{
  "d_expert": 128,
  "activation": "swiglu",
  "balance_bias": true,
  "norm_place": "pre",
  "rope_fraction": 1.0,
  "init_std_up": 0.0377,
  "batch_tokens": 131072,
  "train_tokens": 388700000,
  "steps": 2966
}
Below are experts of layer 6 (counted from 0) of a mixture-of-experts language model. Rows are named router (the router's row for the expert) and show model dimensions 0-191. Each number is 500 + 25 x the weight over its row's rms, rounded and kept within 0 to 999. Numbers have three digits each.
After each expert's rows: "raises" lists some tokens whose logits its average output raises strongly, later layers aside; "mostly gets" lists some tokens that are sent to it at least half of the time. This comes from a sample of Wikipedia text that the model never trained on.

# expert 2
router:536491487489511510542473525533519537493507516487471470476512482488523457513506555518485515535517495512467508460513485509515492518513508474521504528505541495444530541484490502544482519460450517505539492494465507511530491487507503503480455521462458474542523514480492475499495467496548532448463533494533530525492479504466472484503492453491484479533486491480479484517535501539506549528465512484526565505457527525499462452509468488533494484535491519490487481463493491519502540500467508507524484528484534524504535525508545482531506504499523498531505503519450478473493500491479492504
raises: "el", "u", "it", "ri", "id", "am"
mostly gets: " sett", " dep", " reg", " imp", " app", " rep"

# expert 6
router:500562544433527460486497475441480456503488494507535490527484471520515506483477519500509496494463517477491490487494531505507473511492488495475476518490494492468492499501519475519541479460484485515501498508546532481547488468511512479525447468495502540519480542501459500523480474501482524460508573489486491527511514486514535475490507511555526495516523489474510561511512478518489473497555513483446491485500476459482464460518521522513474488520532489512475481508513472468540470448481481456505527493471503512484476474462478515496498540510515484479511498501523496536458477495488516486
raises: "en", "iv", "ic", "s", "al", "at"
mostly gets: " Slov", "ñ", " Croat", "š", " Colomb", " Š"

# expert 14
router:500487469454511519516482526514468516495529471495457484501563536469512469480475495525543536551516470536496527477462517471480470495466528495499515468503471519473489506469500553525464497492527468500488511518509482499540511511475474491523525478514514513475495516518496514511489504541482528491476536502507521498489489529540508497464511476485507485470459454473483506465492498524461490519463492520494530552492499485471500487483500494475458489546559495491455479467493458509503532482561536514489500467470471491485505541494488514509560482480535534456505463500484494499526483547489512498
raises: "-", " and", " in", " m"
mostly gets: "\\", " \\", " drug", " tax", " cell", " method"

# expert 4
router:517497515521543499506504503467511453469533562482495495488533487499490476508525531452501505474529521478487501484506451525552499496534484481488531530518515519465570489523480498525504531495500472503488460487459540462529495483522510527472494525467505494568493536524507475475544517525503525463493474524533497538502536497506487499557492517491484472484523502538490495516466475438532520492530525506493491489464470476490485521555495518466494501471500507501489519500509489446464508499514514514495500478496534490513508453484498471532484510500471503470502481533475520482529546468481520542
raises: " C", " A", " D", " and", " B"
mostly gets: "==See", "==P", "==S", "==D", " Clade:", " Kingdom:"

# expert 3
router:465496480460499467507477508487533508496487535505520466443481491506470521462522508501532512501509490543495505461501474519470520501519505469497528491518518476500480513514509527452520544461549514541459504464453494547479475492470493458529448472514470524471488488522491501493482500520542537486489467498480534503561497521485481468468501539514480480481466530504501488479533496491499464484499461522513544494545500539471537492541529521466476499485497452551465476524517524487472447506503512477500518495468506512497462508498500525478487475497494495509518469455522495527498460504512508526
raises: "i", "an", "en", "ik", "ig", "ad"
mostly gets: " McC", " McG", " Smith", " McK", " Harris", " Wilson"

# expert 38
router:521486472478467536521516514492505496523548486510475456495514531498472467438479516470502524527489521523522538526544525478489480481510473548509521470519504506478499532505478529531462495510523506504495520482478501487514507521475534513539507515528511477495488527499457507518498492492506511434505537450508505521459546488534529477461510470473524448481464461487516497515454479504481511487465502449504469544468503520530477468530503493495510507508557486466445483497477478529476489502544551488493481510492514530474539515504466506507509499461517551493472469504509499517501480495474513465
raises: "el", "os", "on", "id", "un", "o"
mostly gets: " ra", " tra", " cor", " im", " syn", " cy"

# expert 17
router:482527485480496564519467488473476520503507500464486487499466494519479485455520543554515510493456496518531503465463474499490509567473502503483515513538513504496525477474480460496507497496467539525497474525530513525473465516511482492514442475515477526478487484486471498480492515544494499456513519516530494513497457495508522478514527514496452457510481521512536517446491461547541536476499524492468482481500510525500495482535511503496534532505505525486515491470545475490519453498533485481509524522517527521548548513469518501531511552508498459502469477493520483499513460526504527540
raises: ".", " |", "o", "ang", "ane", "um"
mostly gets: "а", " Arch", " Charl", " philos", "oph", "о"

# expert 9
router:486453483476521472510487503485492533466496480516521485518503465502528497477496488532528495482446543487468498507474509512469468555473528477498534559484476461508473470490504488489553507525515532466536473525492479528497468503471484501486451492545524562486493497500480514525517519514473520469481512486468522470503511488492522516502538566504466519499496520473497506489530517527501534504471530515481477479505511541510470499475500501487478517494538532548468503484512486464527530444501486525463505485473507507574490538498482442528489517490483481510514514505507514517483539524523508545
raises: "a", "es", "as", "o", "at", "an"
mostly gets: " Georg", " Atlant", " Christ", " Mississipp", " Victor", " Louis"

# expert 39
router:492503474522496496508521477498500504521478521509492515478514460511482540473520510506454467544482482488468486471517481478480500516507502474530521473477500537488509485476515460493529479517502577519561475495460457513514494525462482530508508483497445531507481519466453543470513515520531500484505481535505525504477491488514500496522542507466475479501492452483512511520498545492506540512511489510498520438479535545487523515500542511515515499473500485507522514551509514479465500511461570460502481526494516514530468482456534501510518465449454509500482501479487477497483462503464505462
raises: "in", "og", "it", "at", "ed", "ag"
mostly gets: " Great", " \"B", " emb", " Your", " Dead", " \"G"

# expert 12
router:516475454434501549503523460486475500495492514540501512509531475496467532508514476488548504456530507514509498545465512497527543548518471497544513474513556528485485507500505506538520540524495517518507490441502519483484507507476519500487492499513509488494473500521448493487533507496512494480470510515499484525500495487467451496495457511501541491465556535552494444481524484489478477526511474532500516504517500482473496511493492522530510481456493512495528489479512528483523490556506493450452483482521532541554500516485551493458527529497482494517538497499511487536514501495468512516
raises: "3", "2", "4", "7", "6", "1"
mostly gets: " \"", " 199", " 193", " 191", " 194", "–"

# expert 18
router:500469509514502482476480462484551483479508513512507500515516505532532464461454491485464517510493497474483494496485464473521467513500471480449474501501486512556493492559531518518507505517504490521502503526501533522486431513497455481498503508492540476509509518498468495510539495492485550426526547467479463518512507512489518451469475481529513540507489496509477475522534491460508523521478516436454482511470511494544462516490476499472519522477475472548479546502490510509493495474509511501509460501496478499469514490489497488517475485481510474493504467473441476507535556497490534513
raises: "-", "'", " he", ".", " in", "o"
mostly gets: "°", " (age", " (aged", "°0", " (N", " MPC"

# expert 34
router:492462475464477483448457493489553503504497505532509495425497503521519478481484504478533527506503495578477510504523508490497488466479504475514514497479505510471510483512529513460560531472524503519517447533467520548458489521479491492508474496506526542541539528504469481490506474532484542476481505475494528456509514458482515498493509508503458511473492532486474496482500523480491500528504492468471469485511520570505515481528504543494497492484478482497481467527485536470493473464510532454515514524515471498516516487483470507513468489489519463544507495502467510498540487498483476553
raises: "l", "n", "m", "b", "le", "k"
mostly gets: " Haw", " Har", " Wy", " Brad", " Stan", " Whit"